Experts of a small language model.
Size: 19 layers, width 192, vocabulary 4096, 20.4M parameters.
Experts: 32 experts in each of 19 layers, 4 picks a token, a sigmoid router.
Training: 252M tokens, 5663 steps.
Below are experts of layer 4 (counted from 0) of a mixture-of-experts language model. Rows are named router (the router's row for the expert) and show model dimensions 0-191. Each number is 500 + 25 x the weight over its row's rms, rounded and kept within 0 to 999. Numbers have three digits each.
Before each expert's rows: "mostly gets" lists some tokens that are sent to it at least half of the time. This comes from a sample of Wikipedia text that the model never trained on.

# expert 6
mostly gets: " |", ";", "s,", "3,", "0,", "9,"
router:516487520553514526522498542490492516514478430499516485483454518504499543495461464540527517485493513487510505504484467462480477491501530459495464532523499500490520510530508539476498504559454516522481511517500507480530522526474500515491483479468480507479515497510480480492518481541464502476504510498498546522449457512485529509520503528484507511501491484508460505481466517461459499523499453446581537508537495476493514503492471516510514489536513440508457503510564481460506449479463547506503509491484518513457508528516485493515489517496521512509510514503498542497484490485533521511

# expert 0
mostly gets: " 4", " 197", " 196", " 12", " 18", " 201"
router:504502543557490462529488545515526489483516513482585506501480515526473488510484484525502510451532528481524498531521483525462486534509508500503483506475531437453527479517511461470491492483484515482494482503493493501499486499519527506531490471469500525478531477548488480499508469532504501480517467506545515544461462527464531487480512491505504485513487514504455475485470532487503507510524468496545497464457504464469524452507498522455573492501502489518463478517516505546500529508505492485506473484486505510454523534539545479498473477518476479496493492492510517452498487532478505474

# expert 22
mostly gets: " including", "ed.", "″N", " within", "ation.", "ing."
router:519522478498486498539500490466471477539536505500497499487493497518499493480460474535513497534521493489500515532468529463486501515486535469443471528522548516475514484517493548488544502498484536494453501523528462463482485483515507472534444499479483515547534493522490477476522489473494504495499505509527577490420460482465509507489471509484518466504471503522486500496511492483496498534566487487497514468517454506504504442463499506493486501485518507511526500558515495464528538521502484506521486484526535492491538484502530466490491499505465491455499502526481570490496510471507504511

# expert 28
mostly gets: "e,", " November", "ing,", "a,", ",", "ics"
router:511490499501510513527517516496503442521514473511461489524495479526499491466446497500556484435491465524520515470529506460492525467491515492467506493522528475514543479515517470484519450483474529560508514490503485466529525535499521464493514484532479490475503490499470490472483496503487482496532522516510528512459494558464490467471503517491494524462506524476448464504491517496476514527501460477544477474469494481513480442493528525492522471494501501465441497521524496463473459445492526494528485452531552509477519526522507521504506519488526484492499489492487525525495523515508544506

# expert 29
mostly gets: " was", " been", " had", " were", "====", " is"
router:500502535534504530510519525539466477538506487493481497493464534510510542516478502510523477489515529524461508516462511451471504476478518467519465504544506508509516499519460506465494513512498472492488505524523463478478496504493529480513500483510462456498490467537506501526502517553482503466487461461434471476478456543469494523482495524527533505510498460499523488484477497465481479529527459489510468529514487503508482498479510474445531493509507477514463476484459485450468486474518494488515530494512499494511515497497492515491486493406481470492509523463455548522545485463482529493

# expert 19
mostly gets: "o", "a", "an", "u", "i", "us"
router:476452493511503476489518491479491462520478497533542520499496526499483500508492465493475527442505495509492452493536487495481501466450526542497484514499518461495501454498512542466514520497510481464476564456534491505484479485503512485500497533500532466488535519487500516497483515524475504497538466451490523493445470497483502503524499487505496437484499497504439514532519478477503442532516475492523503486475491503482524494473475488492578466533508510470521489547473497503554519456485496445526524492497520470506514484523534556527510512505472482520493488473496503498525483475470479500

# expert 21
mostly gets: " to", " has", " who", " which", " Man", " would"
router:473513469487491478486533470506452506489541495506538518451478484515501537494448517536522505477532515517519484456478534493451497498510488482488478521505526537511557501492519471472496499489458484493521492463503472474525512497504501502601477513500484478510494487473521533492463531485463466506532523482487513519467513548512506494461487519498503453505511464483498533447484523501452502493489447485510471509475504519515532481420504520470511496513522509473493472503487499497467509468505531517518521484501529467477491525525484501516498540460469505502493521474481508538502495463533530482

# expert 2
mostly gets: " r", " =", " Le", " (", " ===", " head"
router:494525516499510529518536530512490445520500513511510492486420463510507517475468513517561502494474486494498503509514494496498523480480571512498522560523491488525494503478502473524520474512476514502475462513494489507503549548469505472520481508521427517471490487503485493504462532531511463503462525498490517474508464503546487481476499501526512504512525490527519479481458508487475486511481468467531480498428441444504493502474490510469516506497466478497507461467502482484493544432486542497497515527491539504504507480521491520505486547500492490513497483485502545501488520467488463486

# expert 10
mostly gets: " April", " Col", " August", " Q", " Sc", " David"
router:501550498543521556520490526508466503511550497488536479499480483488519527519466470515514505490464509475463486492479467468483508518464528458484492528520500481526506502543491570505542493496524503491480481490481527473466489534515478501491499458484490540514529515507480540515477463511476502462511484522473525506452436505502526474470519488498521451504480486499490501495500514466466459483510503473562502527499412490514492486531521491472548478513478480494470498477476480502526498506493497514526551513487494498524494468526492491482493487491486507476520486477499555544548492498525481477

# expert 8
mostly gets: " York", "ified", "ied", "-p", "shire", " School"
router:517505494529490524517501499500472530521498458521519526515502506489500490456476455523513483477511514500485542489524477505497516533516511489553464520491497457485535503485485478488507498495428560447465507490523510492532473523480510505481525497468498555516507464516518478539519506451470546494525491496493534516481499493458485495505516492467500483519538482522481481484488529475520494476519447478563503490495509517458508484486481485465548531491529493502491527557477474553486501493484462461479519480499542485468517528519547455496525514530472521508520488524455530498484485494483536489

# expert 25
mostly gets: "|", "h", "=", "ter", "'s", " (19"
router:549472468502478503522502503461472487477488491514539514505439505500486480498462460488517476498570511525523516513504476505490501496544523497508475524487538479536491488549522478456457528480435516502466517456522514462523499498492487486477487476517500509487485473483460527552507492506490496491521505465538513547514467525449490499474514508494486475505476455529520477495514499471494461515548505471522479509494493511512470499467480527469536488494497494513451520477474451494461498514449457533460493497529556506504534510483503494524467491487527469476495509525510512527472505474505507472

# expert 4
mostly gets: " Pl", " Comm", " cl", " sp", " Cor", " kg"
router:482509496464528537478507484465486467507489504494532490501482477479500460498484516501449505488494481474527523515478496490442545542483516506497504527472495510507514506496495509497505519491435502478460508501514549467542510496518524487524500470528474536540498501505478504499475504491473499479511510507519533526470484555515460459502528464500476480487475514460498498498432544536493554461522490465569504513455483490501506502436506504458523502531482521521450470543492508531478461460459497505482502479515552484520511498531483487514512497500488525498501537526466507520474532510480502516

# expert 5
mostly gets: "ia", "io", "ell", "ass", "ina", "ee"
router:490488508513551451501495495514501464541491490509531491487489481516480497481473473458514550483494480448519495477514503512537522485475499464506528496486529467491514478518494516510540456477467468475469501502518512439521492473492511483483503476551500488486535518467503500505458517515514471489514516466532534517475479512506506479460534498465512513499489488531469486481500522509462499508533477454536478429461484538524485442485462494487552483495502498541526471522484499503539491477508503462508456491526530468498506526538502518528531542470480479485540503497507564501504467477512495512

# expert 27
mostly gets: "p", "qu", "e", " Be", "ple", "u"
router:523505484518533458488490471500489477515514476466541500504495503492540470470483451458510474463515499473520489486483488472435493472464504526518535507482495530507497511462478492516510495533469521496480494473499544537483538507531486525476473508487484505474519511522459509505486497522496524511511485530514509545472479515525468508507486504483515497522506504516500486534486472493456510537528495484515551554483488485462534484457479485436549514484510447502487491505488499492521524465467544540471495494493495460536472493474532520483494470467523457508556549503494552518503515470517475540

# expert 3
mostly gets: " ", " 6", " 8", " 12", " 0", " 7"
router:509537542521520575564475497549500492522527514493560464482483485488509504495478547560515503513507459483485492497496500492472511495475489441455491500512524470537484522531507492509498483527481531452482495468524525467507507479486514461487471499508495509498509495495506539506515465519518488497491474469503531522496456502507482520489514502480518473511524485514520528472499495465526483529512436465530504528407482481490519460495441487461524471481458463536484511473483494502491519470480514496497506490507508524506488473499568493515495503496495499486514484494466496505510531509505474464

# expert 12
mostly gets: " the", " The", " his", "The", " He", " its"
router:511478474470525502504473520473529518521535494472496526471455497513501533448471475519515515471528523491503483505496488489500520437453550516517469503498504506517525517493464459477531514502460516494477484463528535486474496521476502520517499522503469488505524472523505538506459493539460525478501484490456471534467442507502519504487504504501511503479504489509540489482449485499471522512509481469563509485511498472490507504483470511449518464498465484522469529501525494497476500483496555461486541440500518423524486534489497527512453533484506534487522496502480505492521476461513504468

# expert 16
mostly gets: "end", "ro", "n", "her", "ind", "r"
router:552493483524523481502513528470493478514500497543495488536462537506484487480478493500509533519497487519517521540524484416492495476485515496529464467484486505508456516489473518513495515494442532499429505507538531484523496503538561467490508520487480488478509506488479444505525553493523502518521494490500536517466486503478495532458511532521515459520483550518499505502468504479499504519530496461475509491475473493437494502541481475454554506526465511485473464512470512529486515470538491489464483491515523484535527512513526499542512482494514498483502523507477540512544506482508499516

# expert 23
mostly gets: " film", "act", " group", " song", " game", " album"
router:488525514516518543496500501508491483505551464509470518522495445492528518465477508530501488507536514474464540534511520466504519495496522468478485517502476512522514485509520501507524483467454513482494513484547466462508500487509553509509498512484506465549521504527464462493518523492453521499495495464468487519471481553467456469491516486451481499521497514533523517479462472532514534502502507513539497503488529562501490473492472481480553507505495467520473516549493509556513445495485534464500518471516474465550506515533471493514520460482485499510481464498487514496542504538525481477

# expert 31
mostly gets: "|", " were", "The", " their", " its", " during"
router:535517523530478515538521535499462491494512515501536492489465474516486544461415498503492492488532542506513539531471525536498523470515523480523471519506537467506519480482545515512514486499493488482482519491519510478473495515498484498463491503488503461499465509495482535465505520506443456457505477476513534541492471510489512533489496513502459458528478467504531470488511538453445508505547465449548467471471499493486493482524511542490510469539475525506494480516497494476526478464515499515499497478542554518505524485514497499543532500486531501468471495499474514489525506517513531502

# expert 20
mostly gets: "ated", "led", "osed", " played", "ship", "hed"
router:503476482514515491524503499457482458467529525486521523499478502497514487483466510512507544431505499461479509477474491484449490485517505490473446478487491519541500479485486486518493495503414591499493534494528513423526520505560500505501513504514524486494520468520481535497492526507448530522496513522491512518461495500499455530486479477494489498499520510503507500496476518489486506513486474459528496496508451507426519491466517513482520490491505528495504509508518504485556480528495525503502541488450513484457470488513531480470503502518495510504504484524487562502457487500488532500

# expert 26
mostly gets: "t", "n", " \"", " In", " Th", " =="
router:539467507540477502516524478464516465518527518483559484545503485533524495512440490463499501515500466516514486519496487480461523489480547520476510511539498525456513490480517500516505487504495523485507507494470540458476500450547507482518486461497484507478502451472459507524485543488518525493507479517447511534496456512545485531468478492505494497495473479507497538485508515466504469519493449493528542512457500514471478485450530526471539500539502538489472499508489467535493515505482507527504495500488505462522489537546543478477491502476505546521514478513488534534468482455512490515